config = dict(
    n_experts=64,
    d_expert=64,
    balance_loss=0.0119,
    router_z_loss=0.0001,
    groups_per_token=3,
    lr=0.00156,
    seq_len=512,
    train_tokens=509900000,
    dataset='wikipedia_en',
)
Below are experts of layer 9 (counted from 0) of a mixture-of-experts language model. Rows are named router (the router's row for the expert), gate (a neuron's input weights, with its number), up (a neuron's input weights, with its number), down (a neuron's output weights, with its number) and show model dimensions 0-223. Each number is 128 + 24 x the weight over its row's rms, rounded and kept within 0 to 255. Numbers have three digits each.
After each expert's rows: "mostly gets" lists some tokens that are sent to it at least half of the time; "gets" lists some tokens that make up at least twice as much of what it gets as of all text. This comes from a sample of Wikipedia text that the model never trained on. Tokens count by the router's weight.

# expert 63
router:153080115088123089129117170113111159121135114096167111099126115102178173136093120110124108098115145109142168143107090079104127133125146071115137146110114112171109112115093176156105166156113115143100162137170094136122177116105118158144137153152147149117116138131136146133117147136170131134154115161112105139113128134148093121114162151138127140133170101174126103109116103173124158152107144135142164089131107150097148104153083122097140093119129103097116144100108130127157115155170142133085107117114091115131149164147165153176147103119127127132143134117139110087096159121117144135160140110133079143154115157158156143131149129110148140149088118100149133101155163145164108131127
gate0:081139110142141070137167151137143098127119190120125153092136125076126141126154152104154065126130099152145114134138165098106134163150117124132119131137132181138065120083116110157118128109137084128149113116101155086114112175126108147122108109083165127134131132142126117170132128166152108107127131102116125099150126104112121095162090111094172158166113104118078142123099131124129127111167158146140170143086146129160175121134112114158100121127122125128102108153123123055101121143129073131121152126130093128135167136150138128088161124153147141082141091119102122107127130124138122167101092137112121080135132127116138117123158118118118105146150144103144134158140154107136144101141
up0:136099116157134112136129144146159102129110144114134150101106127072144124167124136118131117126159114127134139161123134134110134147084092141157071177124150153117081138115115109144099115132125109127163126109102163077137149167149154134151155110117159106109122115126148142164145135104126091123099140133071145110140124076126124078153127112117163121138095099141130112112116128133122159124122181120129164158095110126148127117159156103153120142109106091093176113135105156080092140121120100142130083171150116175115144155080111127109132132127157164123167122108108123069126116113131150134109130119121093098116072146141133077114168186107124115103125159093121107155149135104102131113096
down0:176152122147128136081112108099102164131124139185140125153133129112129133144118111110185114119135148153154118122130095162122128168155146101099170138118093158168098120085122120106108159090167103138143151123162155144156115161101089147140102117158149110130081152125161126133178159143128111111150128151147132133124191122164102133140132151132119147132118116125148105145103134136110172095116117164118107138140160139130142125124113096108134122090116176145108105125132117155135140152160147137157178113094124128057127114118127115137153126156116107138108137107150091161121122160135109181141133135098125150169153144105146158168142092134134136152113156095075126146095078128167156142157
mostly gets: " News", " Night", "!", " Development", " Star", " Dream"
gets: " of", "s", ":", " in", " for", "'"

# expert 9
router:141130156138135104125162159100121130134150092105137126110151124095176167126103151088152081132149139106142154111111086110092162138110145090114118138120139111142107119148118171163115107135111093159121154145155128125120151128126130142131124163119168111140120178153122117148127140144180144112153134104113125109108174110122117130121157141151135136146119136154144105115115088139131139140073127155139161082130070157137172084126110130079163093131156106114131133112113138151143103132172159092113117141123094101159147152174174112150138122109117172116103108110118153079096129119114158148130166079137104139175146145158131137132112113145197134157115114110164158143180139150122105135119
gate0:125131142106127124119099108108110134187114088113118142181191110136119121151148121138128099102109107139084100119141090127130095128148152114099116127105125134159106111175129137137131140118139141140211093134112140124110141118129164142114112121159109132153112123094117158142122117156159126123137127097100141109146106112185147135142155120157175131139161110116114117147128175113175137120117139129153153126128130091145176100129124134124104111151150108121145143131096097112098104103145134114124116088145108132145148126143117137138194123080133134140060073122121143115119135106091116097119162130113160101128198129116081136091140074149145172081104142125107107140147135145125106141163
up0:116134130134103135128137161139125159117157154140093137104110149122134126112115107102128123126166125125160096153116160123080140108120140138122149155155125150094148111131097159143149150124111121102101151130134134121140136157128085143129138128062132145153164134101108109121133153105106134139123123172156117179111167105089108156100124111112099143114158147147092117097129072105092128128163106219135138111165181195103108159151101087167132147124130122122097108129152120154101164135105172099117148117113129108121108119084127155138135159118117129074120150164142082119170123092182165162155105126114128115148109127155143103137100123115117084122124110148131164140136132113127101105125
down0:142112138126146152167105096116165116118087120073109103145141133145172125088131142126182134135059158120126131099121091116107109102128126103161096111143117152153149165156164116129138081133142110088121088152120163138082160147119113123104092127124155128125134105160113123094119136089136120108149158132094130126115086097125139113120083091164134134133122108121093132134161055139142102100121120128145115148093152135090108127103141135109137142145150101155136116127132170108172117182177150144117144103115114106118108121117102127147098110165168143069169143139132142118109112167120140117112087119101085157151137140084149148107124130145140103155130121132132110135122073124143130115104
mostly gets: "The", " The", " Its", " whose", " its", " the"
gets: " the", " The", "The", " a", " his", " its"

# expert 21
router:122133169121106109111135180095096138108161108097105136109163133115161156129113128105119120103141151119139148146085115102124177139143138098122144147112128100141094100106106167117098113140110105148125161154177116119117166129137154147117129196128164109135115169153118129113138124136170150141152136112096106094137149118116083131114144163163119127141159122161152108134098104155153132142085127172110171122142100164109149100141084138098110100155132143081141142098112146143145107147127123106092141141094088123132156142173191141147147126115099159136114133110105124081110150129135149136117173108116081165187122159129130144132108113103162136136110122116147156101175157160154125136106
gate0:152137130169105110152127132106154150142173165119149127111114115137132112094135093153140149112148106137179115171147123167106163167169117127133168079166159126110119132090160096077122090125108130107143139127116144129127125118164100100119087089170108143126111126110169151102108113117153104119126145098094088120131119143129146082160122122179123134123161141118147156136112143150145131146163141126158132140072134131089106118132126135126173153120131131126157113100151131139163115103132100173118174136089132135183127120165143162118107105141099099136136111107158113134137133121144182146115133109134135157128072108126164163115088153125135136113114160130155113084143162131160087177130
up0:149128154135121153131090129091125126147145173134089135171111140103142109121136125105136129117163112126152108102147142168123120099159148154195152114135144127125128134083153117128097126154109117102176151150127124099119153168120169136151158106191141147130168126105156144161162167155099120157093152158077087151125142107110095103103163138162122134118158161142155123115136150127121095137115125138141123104139107136118092135133099109128114117140194120112097138126196127140065131120146129139142086113138117124097147136149113125124111095152145140091147094159120105114111164121129129117129116125161125111129084125178132149109124161124101060108129113158163134102115116154100127176127
down0:157143142147136120114194144141150097133111146136104151130133163132173051104074116132132129149120132129129131103133148144127172105122126162143153135142130145140130150128121122115150100173114174124128141150120162140088124104115069129127136125166163104140155121173112116109109107147173119182145159163121120128165098102110121095173095103114114105108129093161154092165135154170150122156113110127112158103125113137102118124125102110190122134161099113127152123129163118135116125107175142110119157112105138112146194090130119116108090102130123136135196124143114123103148100152181128133129121190134087106123145142110122132098132117137126106130156114153136129117103137147108128138095
mostly gets: " the", " a", " his", "The", " The", " an"
gets: " the", " a", "s", " The", "'", " his"

# expert 44
router:128079133114123122092130160113094131116148115103143092097140102097168188121115134105131111130131142092139166165123100109113133133102157094130156134123135131149077092131094151168118123162112079131117158141178095156157153129135118149120139193123169100124092157131154131152102127132170148121109127119121106108146123147121121125135139173147135137128139111193123101130091101167118158147094125150144153097137105117110157071154092121095146122129152107107114145079114116138172115127126146129108100134102123135150155150180151141183139109104115161109103117121120128110102134111143140123141147111134099159155110160163147153144151147134148116177108121127138160125162187159146128149134
gate0:087126101148118109138128164093133143146163133114102144146124136093174101110165120138170099060124157144109128114102147081127124132180081149121140159151170165137136126159128146133088140114101097178122144108121142146117106107148101137127123133122166098141132136161153132141109093095135145144124128101137144156121117142142094129121130109096147124109161129119168111113164145117162171129112180127156180136160111092160164172128127110130143133146138097125125110131131132186123106175108135138144157126136132139093144151117097114104125137102082117114177107108138085132164131131153158115095162131164136121108154120118127117141132182154123099139102160130095136120153182089097145108128
up0:165140155096115132124133121180132129103086120129149092118141158142109157146071151114093154166123116119164136130143089188148146122088174118127099108116060082109111142099141124110163131142155132104118092159122128081122161130130138116127132136132094145113128153099100125104161148147115133123149129121125147094125163101128162126130134132160097127141073105146115135141102122129095079132123075139087075107101131154099124103116135145122131105096118147137140149130132124126135141076161127125108107134123111135149104119114135128148142155153165132142082127143136157115092110111102100140137099114066115117164108109137116115087133080118161143114137128144164090115132079180142130171144
down0:131179144120139103149107140139143132131128156124074200153146109111110118122118125105082120125146118070133147130094127128167128112120113131121123132130126122132142149110131139115135139125117169116132148116114117132134139113126158162139081085118121085167105108141138150114148147107083081117137114098165133151145173085097134156114094121134133148108098159125110139095092104100115132087135155131104133161182086096151100167144114126127117095126164149145152126122113150176141147127211141081124127118143116111132131114122118135114167138077122122092153110108120111095146115113137171097133111106077096079108121131111137144103128122118128139137102151106113077077137117090094151115115
mostly gets: " Episode", ")\"", "\",", "\"", ",\"", "|---|---|---|---|---|"
gets: " |", "\"", "\n", " \"", "|", "-"

# expert 32
router:109106138098129124099135164115116151101139119071159078121154109103171163122112131094108105126138169065137154138098111100104149106126152083115132141107137105152103085124087179150107127186103118144130163140176078130138146132130157156142151170143166128123096135119106120141075123136165141105119123138118129119143123120102111152125132138153132133120146100158133109118095103121119153144101109131120154114121088132098172075138127099063140084140133107083114139102102160121141107133124145100100108122127098118144148152153164149173164128119119159101110122139151146110104133129137143126137178108141104153150126161151169139147139134124157135150111124091171123135168154155154119124103
gate0:133123133118123103141126151150126129093125145147130108075145096124139135099102156141092132134165113126108165124141139113161113138137136119158147068114092110176083149121082128129136118132133122172132198144146130114145132172134119112151142140129144118099174153130135099105182123148144110101122082097127133109154125104155128077153123111130047129159134090136110110111134140120131125166109112133137135073146142128111125122120146110142157159158093169133110124137129147134094144152128117138139127132127125118157116154134148136109147095184143137100075102175095142155137121112151114137122132129147107112143137147115142185116162106152123111208123091118197155141106149137113155129122
up0:106117154113142155117136129110102145144157110129098160178131154117129156152151111097133127122079147115173129129109109118104169131112143127125149181142143115101136114146132128141103107106138106089126055115111118170123122064110117130093102081123113137133082124118120118141099119101138130165133190164140107127103144168107175154094124143130190131128123170124137139139106129135112122117134171138110132169106126118168147168162111163116115101111179099125158137100106100113141110156141147139129142141114144108116146115148108112164143136097109151142189167115169112094095116126125145120129113135118127161123111113123128071161100189122134140116163140111098097133154112136156091130144
down0:138112160153133121125104084139129139072125137094135128129112118165163187114118141147157128083116153105131123137128081159128149156104150112132118134141141130087124135129146144147129140128161124147134148117132132119110149116117113149120120141095110179094089106127098077105122124117119143108149134175099120118104168122124122165104145149101131107094138134129153041146139075091099130136166168127169107143167148120140140118107172110128135135121124118107112139074081123125138179144098134138109096141113156127125094160152150145147122110151117096143133139164142104156150150105163128104135118103143115174150120106135097160148132106126181129134149142129080064102110119167110112105089
mostly gets: " —;", " –;", " |", ";", "\";", "%;"
gets: " |", ";", "|", " —;", ");", " –;"

# expert 51
router:142135140107113083110135133125096171122129094081128094122145103108165139114129130101139111118134157088149165139097117106082137159122159097117152154080133132145107135121101165163091126149129099155116171149155099117104144144118150172139124192149156097168109166129104129117115120108143155131146125137088121134116168113126105138151131179175145140118151081180143101132107099152148127145102138136125164091158086132130171101137102130077150112111125097108147129105138155125162099138141146115084131105116126128143124140146149123153114120131103144111160124152127138089088151120152146105126173073150101147164094129174157132120112132112154126159130091123151160097128162145122129149144
gate0:173126093151123115132157119153133130151135164138151123099086084114121120146127099122076140092086133111107145178089111136138142103135172128135127129113143109049124098101147153110113101128114120115089133144141147095115108143083108099165121128131159126115101116160137133132123137154128191168134142115080117127170129142090160124094147124179156119148149144130161160123114075169123114122172165140152136123143094143097114164151101160104128144114127122110116080101120105091142172136137144148123141128110132126140127110142122116124087113102109121131148193110111137160121125105186136133102119084172154159147134098128159142150111113123114144112111142136113160089131122135117100094128
up0:167134126159116109115145121160109126140181140134091114099128086093135110125134132130084132103111121127119118132109135124133144088110149125115157120111160107113153122090100152083107108107116141067118154129127126137089109141114130131170062111156117147145108086139130128148126147141118226163105148116070137178153123122096133142084140148159194098131176117118153167144149114136143112117160156149169130139152143139085099171141089137107126130128127129126139098098134092100131145157109103145146128125079131146128110122142117120117094110135114132107118166129127145148131129097171152094113131109170131153140119066131160140150114127103111153125123135142141137078127119126132106137099
down0:118152127092109153118140136135133122175169123177119157136113119141153100112112134151117142108126116129127157174128093135148106131101148129178167156147126136099126119101103145139117110088141142134160122124107152142118069104132121176127129119166128123125144135120097132111121090129137164198125141134143122096132096119129149143149115122167118151124108143099202111114114150140131156150157118162129111163138108150142166139145118150140104123169175163146145135102156114104109116123117124161109122142094113107106133065171103150106097108105088113128119163136147089120138134160124115124120125085094133198118135111122138164136091112121103102181094152187133166134112109167130139091129
mostly gets: "|", " entire", " Release", " Pra", "tr", " Pos"
gets: "|", " the", " a", ":", "3", " an"

# expert 37
router:120085136079119114081118127105091151110141120092153113124151135108156175126090103117120097104134147100145162155086101076097147142110156084137151150099113088138110101124126137135090145158120080133130148157163086123112187095138140154114164143123151127142098175117125119135105148132148125116133135128086113124134172143158128163126152164144115138107158099173129118103093096168142158142111130157106132103135106128096158129168081097102122098143139113082117099100116138163145115166147145111096138128110095131136178161167159136160145109115091161131108140112112144104116114108140154146147140101149104126183129119160160126132130143118141126144109106118152139142141160144162122129109
gate0:178091129108118121119132125134078157122097140154220119146096143111121171119060078176131092153157134137158126126144108064111105141149126113125142132133135110138118140106099113115112153168130123105086102127115129111101133127153137143099144141127149105102090128139131108124107104111083143096109148144118107082157151138176139175093112106129134103105121120134158127094121073121131156098145113117113150117135142125114187136137121122153120151136080151128146118124060116111127153165135102134124122149156108136164147141113143117103185079127097134121123153089111146117130128118142103124130134074128106114137129137122139124083128131093137158130129109109156117139103097103128137142173
up0:104162115120090121159116132121190122131130120094089135107133080108143114115162147132145166131126141161094140090122138154139151126145105152112136161145142142131149106142150150147142122089168125124163152140111141145111128132120129093140117131155136140138144109156157142110147131174165150148107112079174124144104106141113131100114107129133141109118120134127094124134128094125114117115114134112148127142143134150171114114091139129107163122168162144162169146128188117120128099134149146143130096119105132140139129111137120163155023113085199134166147137150165121146122134142110133137123126173109141134089130145128107167181191111189128105079113136149128140122101155153149141094119
down0:123155140125131087065149136146103153094151133138138092129131117122116136095121136144137127096134134117128168101136107158156147141183104111149123063108189163117143123128110140139100125117149139135134127126142109109124100101141116119117084191136141073133154133144107169105117089158141147121147110124142122099172109121137157141136117100181139135137150094135124147108114094167109131114103131136140110116134096130094127053085095143076143094147157105143107156099113126112177114149168148159127129142134115127138103165133116087113142106130141164124115086102101150094124127154121121109115175161108092149152108152156146160133101135103125137141129110060151156119138130133107106140115
mostly gets: " as", " like", "<", "atus", "ر", " ne"
gets: " as", "us", "i", "a", "is", "as"